python train.py --num_hidden_layers=10 --hidden_size=384 --experts_per_token=4 --moe_layers=[0, 2, 4, 6, 8] --norm_eps=1e-06 --rope_theta=10000.0 --warmup_steps=117 --dataset="wikipedia_en"
Below are experts of layer 6 (counted from 0) of a mixture-of-experts language model. Rows are named router (the router's row for the expert), down (a neuron's output weights, with its number) and show model dimensions 256-319. Each number is 128 + 32 x the weight over its row's rms, rounded and kept within 0 to 255.
After each expert's rows: "raises" lists some tokens whose logits its average output raises strongly, later layers aside. This comes from a sample of Wikipedia text that the model never trained on.

# expert 12
router [126 107  93  48 115 140 141 135 145  45 131 121 153 176 110  89 111 183 190  99 161 123 149 101 143 108 151 156 147 106 176 182 105 139 153 173 111 120 124 158 118 198 125 130 111 118 108  69  59  89  83 104 126 220 131 104  75 121  99 131 111 132 141 111]
down0 [152 120 169  65 125 133 110  98 104  90 146 141 163 111 135 130 140 105 147 136 124  49 148 108  82 190 165 166 111  93 112 148 118 168 142 107 164 146 141 175  75 130 124  91 173 103 170 130 105 115 122 119 134  73 130 147 209 143 136 162 155  76 146  80]
down1 [170 121 119 119 129 106 226 105 117  51 124  98 106  72 129  47 157 148 155 104 158  92 166 105 149 141  99 153 141 128  88 115  84 127  72 133 128 105 149 143 141  88 148 131  90 146 154 105 100 161  96  80 117 106 180 126 128 138 138 161  74 103 172 122]
down2 [ 68 150 136 154 140 134 110 148 145  98  93 171 133 147  95 125 135 114 144 196 119 101 132 113 106 132  90 114 169 127 123 124  89 173  92 109  95 115 161 129 127 142 149 182 147 108 128 100 145 205 118 175 175 105 112  86 149 105 177  93 149  92 169  79]
down3 [116 104 112 139 189 111  81  81 128  79 157 154 107 125 118 161 151  48 129  97 107 142 197 141 144 131 126 130 142 107 147 156 140 165 144 165 132 146 189 144  33 169 159 119  91 110 112  98 169  84 175 207 126 141 170  91 150 158 149 106 167 130 106 141]
down4 [119 103 116 139 174 155 137 139 120 120 122  88 148  95 158 127 154 141 114 142 100 130 145 193 117 145 143 141 185 106  83 152  93 130 164 160 148 131 148 123  79  46 118 113 172 109 154  95 157 161  84 117 152  84 133  95  63 183 144 255 155 122 133 108]
raises: " of", " with", " (", ",", " in", " and"

# expert 65
router [106 159  90 111  82 130 170 231 160 104 155 102  84 128 110 114 125 172 203 146 123 194 127 101 130  85 157 128 136  92 112 191  95 123 206 178 132 143 153 118  96 179  80 152  75 139  65 171 148 155 171 107 185 143 119  94  67 134 118 186 147 142 141 147]
down0 [108 169 156  95 108  67 130 134 140 102 115 152  99 151  97 145 106 146  77 118 186 156  86 153  91 180 169 113 101 131 121 130  46  64 111 165  83 127 170 130  96 145 150 173 127 129 133 151 134 100 133 106  93 103 197 168 149 138 114 124  91 149  68  81]
down1 [122 105  44  77 165 123 201 164 137 149  91 117 114 134 101  92 122 174 191 110  79 114 126  79 140 139 143  75 101 106 186 135 112 155 177 131 111 151 110 134 161 158 154 120 125 148 163 142 103  94  93 149  51 152  26  89 139 142  98  96 115 134 164 129]
down2 [127  76 144 167 137 182  34 134 182 122  80 105 145 134 152 110 136 113 139 178 124 131 171  85 134 111  90 110  83 126  74 122 102 158 143 202 114 142  98 134 131 151 159  73 153  69  99 171 147  87  84 122 157 162 117 150 143 119 140  72 124 127  93 132]
down3 [ 61 151 179 176 134 113 136 140 110 151  68 140  91 117 141 144 119 138 121 146 126  94 137 112 125 156 115 130 116  77 157 148 155 103 140 136 177 154 118 156 147 163  75  98 115  96 138 180  98  66  90 117 105 127 124 130 116 128 201 160 144 149 155 151]
down4 [ 90 163 112 116  88 165 127 199 120 119 107  70  99  95 117 124 109 139 118 115 138 152 121  93  97 196 131 121 142 121 152 166  59 116 109  77 141 154 111 172 125  86 127 130 115 106  97 126  95 125 128 146 152  95 148 102 128 156 131 129 129 140  47 148]
raises: " |", " (", " |\n"

# expert 2
router [127 104 101 128  97 115 120 154 107  86 101 118 149  97 133 104  99 117 223 118  92 136  95 106 174  78 122 145 116 116 138 162 120 156 116 152 123 170 118 151 160 226  98 122 102 120 115 128 172 150 163 150 133 131 122  69 103  92  90 114 137 205 115  96]
down0 [153 112 114  42 109 133 177  76 173 126  82 147 129 163 118 162  72  66 157 146 108 129 112 134 131 156  88 152 102 105  84  86 125 146  68 125 114 155 122 104  83 162 162 151 135 177 165 106  66 119 132 134 159 164 175 121 122 109 159 128 163 133 225 125]
down1 [123  91 168 180 154 108  57 143 148 129 123 149 101 128 147 114 136 168 142  94 112 147 142 160 143  92 109 147 169 133 140 153 157  80  97 124 149 105 113  97 165 162 151 104 159 121 100 115  84 100 122 113 124 129 104 107  86 131 126  66 123 165  81  97]
down2 [ 95 121 150 107  96 140 131  82 142 123  93 143 146 158 107  94 162  73 116 206  81 125 147  74 178 180  99  57 120 149 130 136 102 164 135 128 169  83 112 107  40 166  68 145 166 120 156 160 119  94 114 146 135 144 161 117 142 162 138 104  92 173 106 146]
down3 [ 96 113 156 147 107 126 165 141 154 130 115 171 191 115 181  89 142 128 173 131 132  97 128 137 162 118 107 120  92 167 224 171 128 157 143 147 160 196 119 140 130 123 133 144 135 121 123 158 184 138 128 133 103 138 115  97 125 132 128  74 122  94 138 169]
down4 [100 114 117  90 228  81 132  88 119 161 183 145 143 159 139 144 122 124 101  99 117 108 153 118 118 144 140 113  96 166 171 137 102 132 179 109  84 111 116  94 136 119 152 173  86 149 110 199 132 118 143 125 127 160 113 147 131 116 104 142 145  92 116 129]
raises: ",", "'s", " |", " and", " Hospital"

# expert 56
router [154 124  96 113 119 132 197 103 123  85 122  87 134 160 121 107 139 127 116 144 137 150 156 119 108 129 106 184 104 113 108  91 118 145 196 192 148 167 122 153 134 139 167 154  94 139 159 196  97 108 108 120 131 144  73 116 139 123  50 242  85 204 139 115]
down0 [ 82 181  96 143 136  52 195  76 146 174  42 134 119 105  87 149 138 125 141 175 121  76 166 110  81 134 134 211 124 171 148  84 159  80 137 122 174 147 131  94 142 164 148 123 161 144 106 190 171 175 165 152 144  98 142 111 110 122 105 157  89 140 117  85]
down1 [122  77  94  81 110 125 171 103 115  93 130 115 127 178 115 126 111  96 103 210  98 155 157 185 125 174 129 141 163 121 117 148 126  68 122  76 108 178 112 114 137  64 197 121 116 123 181 140 110 121  91 129  87  80 155 102  98  58 155 181 141 145 149 138]
down2 [120 129  84 140 111 148 179 118  75 207 115 165 150  87 145 101 145 146 104  81 149  85  77  82 156 148  96  86 121 120 147 138 160 150 109 120 131 156 161 111  77 123 187 102 134 124 122 110 143 142 126 109 113 175 165 168  97 139 143 140 122 147 157 103]
down3 [125  83 128 181 155  80 150  73 110 147 161 175 150 139 141 130 147 116  97 125 183 191 150 186 144  92 132 127 162 161 123 158 118  62 126 143 109  91  97 142 115 144  67  80  68 124 188 141 126 128 169 149 131  80 157 133 116 124 127 123 142 103 140  89]
down4 [127 113 128 161 112 167  34 100 153 169 151 181 150 163 183 131 107 181  27 164 190 126 105 126 150 182 111 165 186 114 175 135 121  95 110 124 140 206 169 110 143 143  75 144  85 120 104 142 119 141 101 124  73 107 177 153 163 155 165 188 200 153 141 161]
raises: "ur", "ud", "umi", "ut", "ul", "ab"

# expert 29
router [164 111 134 139 127  98 188 135 138  65 153 125 179 103 116 106  97 124 141  96  79 154 120 150  77 108 126 161 109 109  83 229 121 163 137 150  84 125 142 133 145 195 166 160  74 158 124 120  97 128  97  91 178 138 236 101  81 131 105 181 113 130 139  77]
down0 [175 153 110 120 128 128 174  53  90  66 137 135 130 122 139 131 154 120 101 136 107 168 126 111 131 119 102  98 164 123  76  97 123 129 193  84  79  85 118 141 134 154  96 184 150 115 155 157  76 152 157 105 129 111 100 153 170 162 201 123 144 121  54  74]
down1 [166 157 106 144 116 137 117 168 111 123 138 133 171 140 100 132 127 114 135 121 131 141 130 157  75 127 115 167  80 124 150 166 155  37  83 127 127  67 124 149  88 117 151  98  81 102 120 139 102  71 155 168  96 134 155 112 149 179 119 189 138 100 172 107]
down2 [146 113  78 103 118 128  74 108  73 109  94 105  97 114 153 100  50 127 136 171 147 123 136 119 128  97  88 187 141 156  67 153 154 190 109 105  92 118 105 169 119 172 125  51 119 121 133  83 142 119 177  95 116 186 214 112 106 184 112 179 158 115 142 206]
down3 [112 161 110 145 183 171 188 132  74 141 110 130 144 141 120 115 136  93  61 121 141 165 114 134 109 142 149 142 125 102 137 164  85 111 131 127 113 147  95 140  98  92 179 106 140 158 131 159 140 113  85 139 130 126 196 100 147 110 154 134 174  80  83  80]
down4 [152  86 159  87 104 133 116 175  95 153  85 172 167 128 167 130  73 203 119 101 145 128 117 103  75 156  98 110 118 113  52  97 114  99 104 154 128  62 134 107 164 105 126 161 135 150 104 141 123 111 153 118 251 114 139 121  79 135 106 168 101 174 101 170]
raises: "2", "1", "3", "7", "6", "5"

# expert 57
router [ 91 137 117 112 166 126 129 122 136 108 151 122  99  89 205 135 111 156 140 130  48 148 103  90  78  99 110 129 125 103  79 176  42 162 121 188 119  83 119 108 142 142 138 112 120 159 120 119 129  79 114 152 138 152 155  96 126  81 121 134 125 211 110 102]
down0 [166 132  84 132 117 174 156 126 125 176 181  80 111  83 191 163 146 120 130  39 137 151 181 108 125 119 146 118 127 157 138 108 108 164 118 115 106 129 136 155 135  82 152  94  71 103  94 115 208 153 122 158  84 125 125 211 119 112 125 140 128 145 137 137]
down1 [ 87 155 116 139 125  89  89  82  91 113 143 139 132 174 168  76 135 164 124 157 101 141  95 131 153  51  68 155 103 115 143 161 196 133  76 129  73 201 145 121 120 155  96 105 143 151 110 177 177 180 111 151  96  84 128 160 149  84 140  76 149  94  64 102]
down2 [141 129 154 106 104  82 158 164 134 122 117 185 199 165 151  85 123 104  82 165 119 117  42  87 107 135  91 111  55  81 159 143 139  96  97  95 205 156 119 108 128 165  79  84 128 120 158 199 159 110  92  87  65 123  82 165 158 119 123 103 142 168 115 116]
down3 [160 136 129 144  99 124  80 119 119 128 112 158  99 116 107 178 125 169 159 124 156  87 124  98 150 112  52 195 150 114 108 119 149 104 109 121 108 123 124  93 184 203 113 130 174 181 135 147 151 130 113 154 102 133 180 142 129 114 193  76 125 141  88 152]
down4 [129 105 107 169 102  98 103 163  85 120 137 141  93 181  58 160 141  88 172 202 105 101 147 134 111 148 141 108 140 123 166 141 100 110  97 126 126  71 189 130 111  79 103 152 127 163  82 141 163 132 138 118 164 157  66 138 140 104 142  56 108 150 167 125]
raises: " a", " part", " considered", " credited", " an", " widely"

# expert 47
router [ 89 136 130  64 129 115 150 104 118  70 132 111 168 162  94 152  74 135 193 103 104 187 136 122 162  64 131  94 145 117 120 154 111 157 146 169 110 142 100 143 111 205  89  87 103  84 112  96  96 136 117 122 131 191 125  63  73 133 112 117 130 141 147 133]
down0 [168 110 142 165 102  92 104 133 135 112 106 130 135 137 127 129 110 157  88 150 140  83 112 141 134  60 116 156 125 127  93 122 114 113 100 138 156  85 135 125  27  83  75 124 113 124  88 101  86 100 154  64 109 143 124 174 140  97 135 114 194 128 137 127]
down1 [144 183  74 146 176 174 117 108 131 138 104 144 108 121  92 125 128 180  70 138 154 124 125 131 166 117 113 126 116 138  64 173 124 162 149 158 119 181 172 101  72  59 117 132 152  76  98  96  95  99 119  83 184  93 154 169 160 153  94  97 123 160 180 145]
down2 [125  95  81 115 160 133  77 153 179 121 123 116  94 152 119 119 131  96 115 153 134  77 114 107 118 127 139 129  59 125 150 144 109 172 101 117 118  97 167 103 140  88 137  86 172 144  66  95 111 126 177 139  85 158 132 169 126  76  78  81 133  97 191  84]
down3 [136 163 155 209 112 143 166  96 163 109 139 127 166 131 148 103 104 108 105 141 134 196 104 159 128 123  67  79 137 166  83 113 116 134 120 159 144 108 100 175 144 191 118  73  52 125 114 188  89 137 102 176 133 102 103 143 179 116 152 132 111 158 138 108]
down4 [170 182 107 107  84 182 112 163 118  58 184 167 166 168 142 137 151  98 115 133 207 114 168 101 138 111 153  99 154  94 147 161 117 136 119 120  98 128 123  91 109 155  81  71 139 148 154 148  82  76 100 163 119  68 149 169  91 124  95  77  81 109 120 104]
raises: " of", " in", ".", " for", " from", ","

# expert 63
router [ 97 101 136 105 151 115 194 112 120  60 162 117 132 154 122 117  92 142 162  97  89 180 150 117 114  84 157  95 129  68 124 140  89 205 124 202  86 126 165 132  95 165  80 122 145 156  95 132 118 115 101 108  93 150 125 115  92 102 112 176 104 135 137 120]
down0 [158 111 103  73 109 104 159 167 120 136 111 172 109 121 159 154 139  63 100 113 177  81 147  93 107 177 145 111 113 108 130 108 156 160 138 150 118 114  98 150  84 124 144 112 150 140 190 158 172  88 142  83 134 128 121 189 135 147 124 120  64 157 147 127]
down1 [122 141 135 153 160 121 100 178 108 177 139 127 161 132 155 100 116 132 151 100 158 147 101 154  39 107 121 115 156 137 117 167  74 155 146  70  85 167 136 143  91 118 199 142 151 151 150 115 161 147 193 129 147 153 103  98 122 168  85  92 103 144  77 136]
down2 [120 115  92  74 140 150 117 158 134 136 150 101 117 119 111 124 118 115 163 131 165 171 162 107 114  82 126 117 110 178 132  85  86 160  63 157  81  85 111 120  83 167 128 168 166  74 133 153 155 127 112 157 155 151 119 122 103 137 110 121 145 148 129  90]
down3 [146 158 101  82 185 131 142 112 178 151 131  66 111 146 151 173 185  93  91 143 139 149 140  60 152  87 115 125 106 162 110 146 112  83  95 134  77 129 128 115 135 142  65  69 122 162 102 136 126 122 114 146  96 126  84 107 122 108 101  62 165 134 117 134]
down4 [173 109 101  42  84 106 110 137 118 148 177 123 101 146 140 138 198  84 153 128 117 181 160 102  95  88  94 144 133 116 149 167 185 100 126 111 141 123 118  91  80 134 175 152 132 144 106 185  89 135  77 169 159 209 190 141 132 110  90 109 154 102 144 149]
raises: "ole", " of", " were"

# expert 38
router [146 142 125  76 109 144 111 161 128 126 141 150 115 149 111 122 100 114 166 125 104  92 179  91 144 116 103 172 140  56 122 202  89 166 134 126 121 109  96 139  94 172 111 118 113 100 114  83 129  89 108  90 166 149 144 107 102 113 157 191  93 191  72 125]
down0 [163 121 127 158 104  96 121  90 129 158 114 168 156 147 132 115  96 120 186  91  58 152  97 138 113 157  99 148 178 113 103 149 126  52 139  76 148 117 197 104  99  72 120  93 175  49 179  90 135 151 144 160 127  88 110 160 142  99 163  88 149  40  42  47]
down1 [139 102 116 168 112 104 179 101 120 106  83 127 118 133 144 171 139 124 126 127 122 208  86  94 156 143 115 120 133 175 118 105 145  93 103 119 130 137 138 138  66 148 153 162 103 101 104  86 160 125 139 141 162 116  85 147  87 107 136 127 130  86 135 130]
down2 [ 64 117 136 225 144 109 174 112 170 103 142 171 159 149 147 134 120  97 110 123 121 170 136 109 148 188 156 116 127 117 153 152 151 169  65 164 169  66 119 150 134 155  60  70 177 116 103 137 170 112 102 123 148  86 148 107 143 183  88 144 119 104 161 164]
down3 [129  87 146 144 142 125 149 138 148 149 107 180  75  99  93 139 112 117 178 240 189 131  17  76 126 167 134 177 130 144  82  94 189 142 106 126 111 156 112 169  77 110 136 206 119 142 139  98  98 116 150  95 118 138 112 192  82 139  88 122 151 100 122 176]
down4 [ 85 197  88 132 112 167 106  69 118  78 147 152 143 182 128 106 122 109 117  86  88 112  97 141 160 114 114 172 153 108 149 104 130  52 112 120  79 139 130 155 160 155 179 137 116 173  96 145 107 125  94 108 106 156 141 104 143 112 115 138 142 119 172 108]
raises: "1", "2", "ing", "ua", " same"

# expert 52
router [120 128  90  74 120 135 173 167  98 127 151 119  96 162 116 128  72 189 189 146 152 132 100  87  81 129 134 101 156 121 172 203 109 170 184 144 147 120 151 151 157 115  75 188 118 140 140 127 144 139 165 135 160 146 114 107  82 168 131 129 173 206  88  82]
down0 [124 109  67 145  70 116 111 130 107 123 134 162 159 157 106 171 135 126 145  95 167 138 142 110 142 166 149 110 145 129 159 124 133 146 186 116 136 178 224 100 123  97 149 200  92  69 128 117 114  88 137 174 141 107 120 149 127 154 150 123 109 179  80 160]
down1 [153 143 123 207 117 100 132 123  88 173  89 115  95 120 126 135 131 107 107 161 168 235 154 185 120 143 138 139 154 119 149 173  74 131 141  86 151 142 113 129 145 112 128 170 110 114 148 167 137 164 176 141 121 157 133 128  80 131  83 114 137 107 167 136]
down2 [106  91  93 128 109 134 185 137 109 158  68 138 101 134 127  62 118 105 179 145 107 136 128  69 109  58 124 113 156 115 141 148 214 111 102 124  97  85 116 181 140 114 173  86 111 100 112 121 127 108 131 141 139 143 156 161  78 164 156 190 132  67  86 175]
down3 [144 111 106 194 102 128 144 120 129 143  76 151  96  91 119 140  89 145 148 119 146  65 122 113  92 167 130  80 139 137 116 108 154 168 140  77 111 140 160 109 148 156  92  84  89 179  65  96  99 205  56 125 122 210 140 139 196 165 109 107  80 167 127 132]
down4 [101 131 125 110 116  75 104 136 125 156 164 180 161  86 162 142 126  71  55 161 169 210 105  76  87  97  58  89 150 124 133 146 132 187 102 169 142 144 128 123 157 135 156  99 101 118 168 152 101 127 129 118 137 141 165  74  79 212 128 146 178  98 159  92]
raises: "0", ".", "9", "7", "5", "8"

# expert 67
router [120 157 131 131 138 125 153 139 105 120 118  87  69 136 124 125 111 127 166 120 122  85  93 141  73  90 155 134 113 116  91 189 115 134 139 179  64 107 154 136 150 136 130 122  84  98 149  85 119 103 109 130 130 136 151  86  48 119 167 200 141 171 122  73]
down0 [140 136 143 167 136 113 112  62 109  82 156 137 167  89 119 135 186  72  92 175  48  91 160 134 158 152 139  97 103 174 151 112 115 112 143 136 148 135 195 138 125 189  57 109  51 134 106 155 136 120 156  96 148 148 108 135 125 127  95 209 154 127 112 141]
down1 [ 78 116 102 117 107 137 148 172 109 130 129 149 156 152 114 120 167 111 149 140 141  90 121 144 148 187 106 143 183 132 122 158 118 143  80 138  85  99 120 119 126 118 145 153  98 145 122 115 126  95  90  73  99 111 155 100  89 139  66 139 114  86 176 139]
down2 [138 153  93 114 133 108  68 104  74 104 114 118 104 101 100 180 136 117 127 127 126 135 129 122 136 220 117 100 146 115 119 158 114 171  93 122 136  71  93 130 154 210 124  59 158  98 184 126 152  93 160 107 144 131  81 147 115 188 125 149 140 123 126 152]
down3 [ 92  73 174 244 163  92 150 138 117 137 128 159 120  80 147  99 151 148 112 139 140 143 143 112  89  95 103 120 117 155 127 108 152 180  96 105 112 138 116  86  83 163 137 102 124 118 178 139 131 118 166 134 109 142 184  98  78 155  86 127 106 101 172 131]
down4 [111 114  81 121 171 107 138 111 132 115  58 144 146  94 102 146 125 159 162  51 148  86 140 148 129 135 116 157 158 140 136 107  81 106  79 153 151 133 135 121  95 140 125 131 114 135 122 141  47 105 118 182 159 154 108 133  78 120 203  95 177 137 146 131]
raises: "1", "2", "5", "3", " ", "work"

# expert 70
router [140 140 114  57 127 163 164 157 131  34 108 109 145  98 185 146  92 181 158 106 138 139 125 109  90 120 146 137 140  97 122 173 108 162 186 176 127 158 146 162 150  96 153 149  72 158  99  84  99 111 128 126 101 165 152 102 130 154  82 168  62 166 130  89]
down0 [197  89 143 125 170 144 138 164 105 100 133 148 124  96  52 110 125  83 159 163  52  88 109 114  66 127 108  58 161 170 152 160  92 137 114  96 117 204 133 140 135 100 169 119 146 137 157  91 151 134 121  78 172  97 163 156 148 108 148 223 113 109 104  54]
down1 [ 90 127 153 174 102 110 115 127 152  92  34 158 123 189 167 174 113 180 120 121 191 116 138 129  97 129 141 158  82  88 113  99 162 110  91  74  88 141 118 123 101 120 184 148 146  74  84  77 138 114 104  84  97 116 135 112  76 146 120 164 156 114 104 165]
down2 [147 169 113 156 163  94 163 130 145  98 195 121 137 132 116 164 122 114 107  83 128 105 116 124  79  89 126 187 101  89 184 135 143 142  38 178  58  81 132 150 150 146  98 144 153 141  82 130 168  56  91 171 151  90 113 113 118 146 224 108 130  66 141  62]
down3 [144  73 135 173 136 164 133 105  72 122 109 196 126 151 145 119 151  90 102 157 200 177 125 157  93  98 118 122 147 115 136 124 141 107  73 127 131  81  73 144 133  96 136 115 163 112  68 148 108 122 143 123 185 132 135 119  72 137 153 149 140 172  96 121]
down4 [178 165  48 123 159  95 123 161 131  85 161 150 113 162 119 140 137 132 144 131 102 155 141 138 126 135 122 129 168 129 109  94 148 149  81 133 146 133 162  95 128 140 168  99 137 165  73 138  89 157 154 132 150 147  64 123  86 131 107 204 186 109 114 184]
raises: "cl", "bury", "ford"

# expert 60
router [114 111 101 100 111 163 124 139 156 111 114 141  90 129  90  97 109 161 147  71 124 126 116  92 116 106 130 135  58 127  99 138 116 171 196 101 116 192 134  88 139 174 151 124 129 175 148 152 114  75 112 136 209 172 141 101 123  58 110 187  84 112 213 115]
down0 [ 64 106  54 124 168 143 133 132  47  72  99 145 119 121  91 111  85  78  91 201 176 127 138 144  89 134 154  82 102 181  81  60 117 124 130 138 141 104 134 134 118 111  97 137 116 139 130 139 126 135 147 118 170 177 120 194  78 160 121 148 170 130 154 111]
down1 [212  64  97 140  85 147 145  92 160  85 113 129 113  90 121 133  86  99 111 112 139 131 131 138 104 145 118 136 137 128 130 173  98 139 107  63 172 137  99 142 160 129 159 161 129  45 156 150  88 116 138 170 107 158 157 159 135 151 142 128 146 124 115 120]
down2 [ 96 157 101 107 154 103  93 148 104 167 157 115 121 140  80 120 116 134 167 110 142 130  71 113 130 177 159 120 184 160 140  60 104 179  51 173 135  75  65 140 111  93 132 159 138 117 126 166 140 143  93 153 136 137  67  89 197 158 153 161 124 207 134  89]
down3 [146 119 123 146 127 161 146  91 114 117 133 103 127 110  67 190 133  90 160 163 149 105 109 113 166 124  72 165 155 158 148 167  96  80 166 236 154 108 111  43  97 177 194 145 112  89 141 191 172  92  69 178 111 171 125 150 154  76 154  98  97 130 150 140]
down4 [186 131 118 127 137 111 120  90 166 110  94 154  93 152 124 147 176 100 107 171 135 107 159 135 128 119  79 163 121 140 138 115 161 165  97 137 151 141 182 151  99 120 131  98 161 133 147 150 122 209 129 130 128 150 102 170 108 105 143 189 100  99 163 110]
raises: "rik", " run", " successful"

# expert 17
router [151 140 121 120 180 105 110 117  90  84 131 112  99 130 117 112 135 107 173  75 129 103 228 120 160  97 147 183 147 105 149 129 127 142 165 131 131 132 145 126 141 135 108  78  62 100 114 107 118 152  60 113 168 193 149  84 122 139  45 150 132 136 136 111]
down0 [167 190 107 124 121 129 139  83 115 177 109 153 139 122 185  57 111 148 185 173  65 135  73  96 136 107 127  64 106 128  72 108 192 122 127  97 153 153 134 147 193 118 157  93 177 119  88  87  79  88 124 121  90 118 138 166 116 131 123  71 157  79 114 152]
down1 [159  75  92  68 158 153 114 171 100 148 157 162 122 130 128  92 136 128  90 119  92  98 118 136 144  78 126 132  86 140 148 121 176 161 127  77 127  80 156 147 146  84 148  93 161 174 121 109 136 129  59 116 138 118 127  92 158 164 175 108 190 120 114 141]
down2 [179 133 112  95 132 141 113 123 112 108 136 120 112 168 145  94 117 148 123 127 100  94 150 157 113 144 138 151 137 102 133 173 103  78 135  98  72 118  95 111 116 122 151 163 127 173 114 140 144 120  67 120  89 104 171  92 132 209 101 163  81 130 109 153]
down3 [131 112 185 160  86 156 121 125  81  96 183 129 111  99 161 102 185 105 104 150 142 165 119 100 123 164 125 149  98 110 141  93 109 115  95 168 142 140 131 150 222 170 122 138  40  78  81 134 154 155 147 106 169 125 175  84  91 123 103 162  98 113 120 129]
down4 [ 79 123 162 121  96 142 159 141 107 180 114 212 115 171 118 165 155 107  90  71 150 112 178  67 130 164  94  81 112 125 129 102 121 143 150 166 172 151  98 153 157 202 103 160 183  99 158 134 146 162  84 155 120  70 111 128 110 145 148  87 148 144  97 131]
raises: " be", " have", " become", " compete", " represent", " make"

# expert 44
router [ 86 148 141 102 146 141 158  98  50 109 121 161 152  86 118 101 128 115 141 169 150 117 145  95 103 109 135 200 121 130 147 165  78 101 126 150 109 138 115 165  67 169 166 114 110 102 130 148  83  84 176  81 147 128 106  99 122 187 103 139 124 153 111 130]
down0 [105 121 102 128 121  74 132 141 184 189  77 124  23 129 123 149 183 100 138 123 103  62 124 176 126 130 164 162 137 130 116 129 161 105 175  61 127 130 128 132  96 122 158 104 164 123 154 111  74 178 159  98 134 148  97 125 163 114 158 137 100 104 185 149]
down1 [114 147  73 141 107 127 175 148 126 122 100 149  88  71  82 151  93 113 164  89 135 143  55  87 224 166 133  72 104 119 147 109 117 126 106  88 103 136  96  70 170 109  99 177 127  88 118 125 173 100 153 110 117  93 102 169  92 147  95 130 158 109  98  83]
down2 [149 168 205 123 101  73  58  86 120 181 129 146 101 134  97 110 133  68 131 165 173 122  99 133  98 136 102 178 113 126 124  84 129 166  85 147 125 101 171 152  80 134 144 139 101  75 109 129 152 118 152 175  90 155  50 151 186 170 182  85 128 103 171 148]
down3 [120 143 139  74 151  97 133 124 155 126 145 125 161 134 109 124 134 133 144 118 196 132  69 133 157 118 154 124 188  80 110  53 128  91 181 127  92  92  89 142 116  79 150 140 169 126 191 133 133 143  89 161 188 143 120 195 110 164 151 108 202 111 113  98]
down4 [130 120 171 133 121 109 167 138  78 103 142 115  87 155 128 159 207  75 113 117  84 152 114 113  98 101 133 133 128  95 122 186  29 147 180  77 117 186 120 143  73 170 127 140  67  95 133 151 126 148  63 138 116 148  69 116  97  96 230 198  93  84  75 137]
raises: "ee", "if", "ib", "ae", "ium", "ip"

# expert 68
router [142 152 116 110 143 143 141 174 107 118 145  74 113 172 111 106 115 125 123 106 140  87 108 126 109  91 155 153 160  74 192 178 117 161 134 209  84 109  93 164  82 114 108 137 110 142 117 111 111 122 128 122 116 127 126 106  40 124 147 193 140 229 148 121]
down0 [159 150  78 103  88 119 178  99 132 126  92 105 169 158 133 152 122 105 119 134 134  75 147 104 157 121 111 148 139 157 179  75 123 153 167 177 107 143 105 117 120  99 128 111 165  92 134 145 118  94 123 119 110 188 153 102 174 130 151  95 109 149 115 127]
down1 [114  76 156 187 167  79 140 179 159 147  87 202 151  74 145 111 184 166 116  68  95  90  30  95 112 173 117  43 128  87 121 113 163 181 171  59 159 114 155  99 144 128 178 142 111 128 140 167  87 126 189 135 143 155 148 119 129 129  92  83 136  89 119 166]
down2 [153  92 131  98 102 148 172 159 120 118 133 122  74 113  60  90 127 140 103 102 126 123  89 123 128 131 108 127 179  95 104 100  99 156 122 114 132 142 126  96 150  57 146 119  93 118 186 153 100 213 133 117 110 100 187 177 164 101 116 107 111 122 126  84]
down3 [118 134  75 183 161  71 133 122 137 115  98  96  95 110 155  91 100  99 161 123 165 131 174 104  84 106 179 100 142  82  70 139  93 142 156 162 100 194  81  63  97 115 124 189 122 188 138 122  95 111 138 103 195 112 149 168  63 142 197  87 163 124 128 136]
down4 [149 146 207 150 117 116 104  67 146 121 152 101 149 150 178 135 147 132 139 112  46 138 126 130  67  90 103  66 125  99 141 106 151 158 177  95 164 104 141 159 134 117 149 187  82 130  63 116 157 158 122  97 140 140 141 126 153 132 163  84 126 128 104 117]
raises: ".", "erv", " |", "9", "0", "'"

# expert 34
router [ 88 180  82  76 138 153 137 148  81  78 157 138 132 128  78 144 115 136 127 160 115 169  90 154  64  37 128 176  71  61 124 123 148 157 118 136 122 168  58 136 121 126 158 150 101 119 148  94  77 159 160 108 191 172 113 123 115 135 104 142 104 198 114  67]
down0 [152  86 110 129  98 145 130 169 170  97 135 130 108 131 160 103 107 202 140 149 182 159 123 138 110 124 162 176  98 143 158 143  92 112 106 137 128 182  44 103 157 100 111 182 120 122 129 170 130 162 143 106 166  99 114 168 143 163 119 121 121 193 125 116]
down1 [100 109 123 169 105 159 148 158 155 113 149  95 120 118 134 110 232 191 109 125 120 154 127 113 166 128 128 152 135  82 161 170 133 120  92 150 172 156 137 104 168 134 113  68 136 175 147 142 133 183  93 118  67  99 104 132  53 158 120 139 139 145 141 158]
down2 [107 106 134 195 126 102 105 175 119 128 149 147 161 114  96 125 143  81 120 150 139 123 124 107 105 159  99 140 119 111 115 125  91 128 145 116 145  51 190 177 145 133 129 108 161  72 151 160 165 164 119 149 138  58 139 137 152 157 131 150 131  97 154 139]
down3 [149 112 135 145 117  68 103  90 142  99 129 130 163 126 112 147  89 116 173 118 168 124  77  89  97 115 127 136 191 148 115 123 136 156  99 174  83 185 127 158 142  93 109 126 146 112 146  98 163  86 147 161 198  99 143 105 122 137 151 146 123 126 159 150]
down4 [128 101 115  41 117 132 128  88 118 112 136  98  96 130 136 141 127 133  95 156 153 108 130 148 210 125  90 131  91 103 113 131 132 130  99 130 166 117 102  81 124 156  83 107 159 167 146 145  97 116 137  62 142 131 131 161 188 108 158 140  93 117 178 138]
raises: "imb", "ung", "u", "ast", "uc", "oll"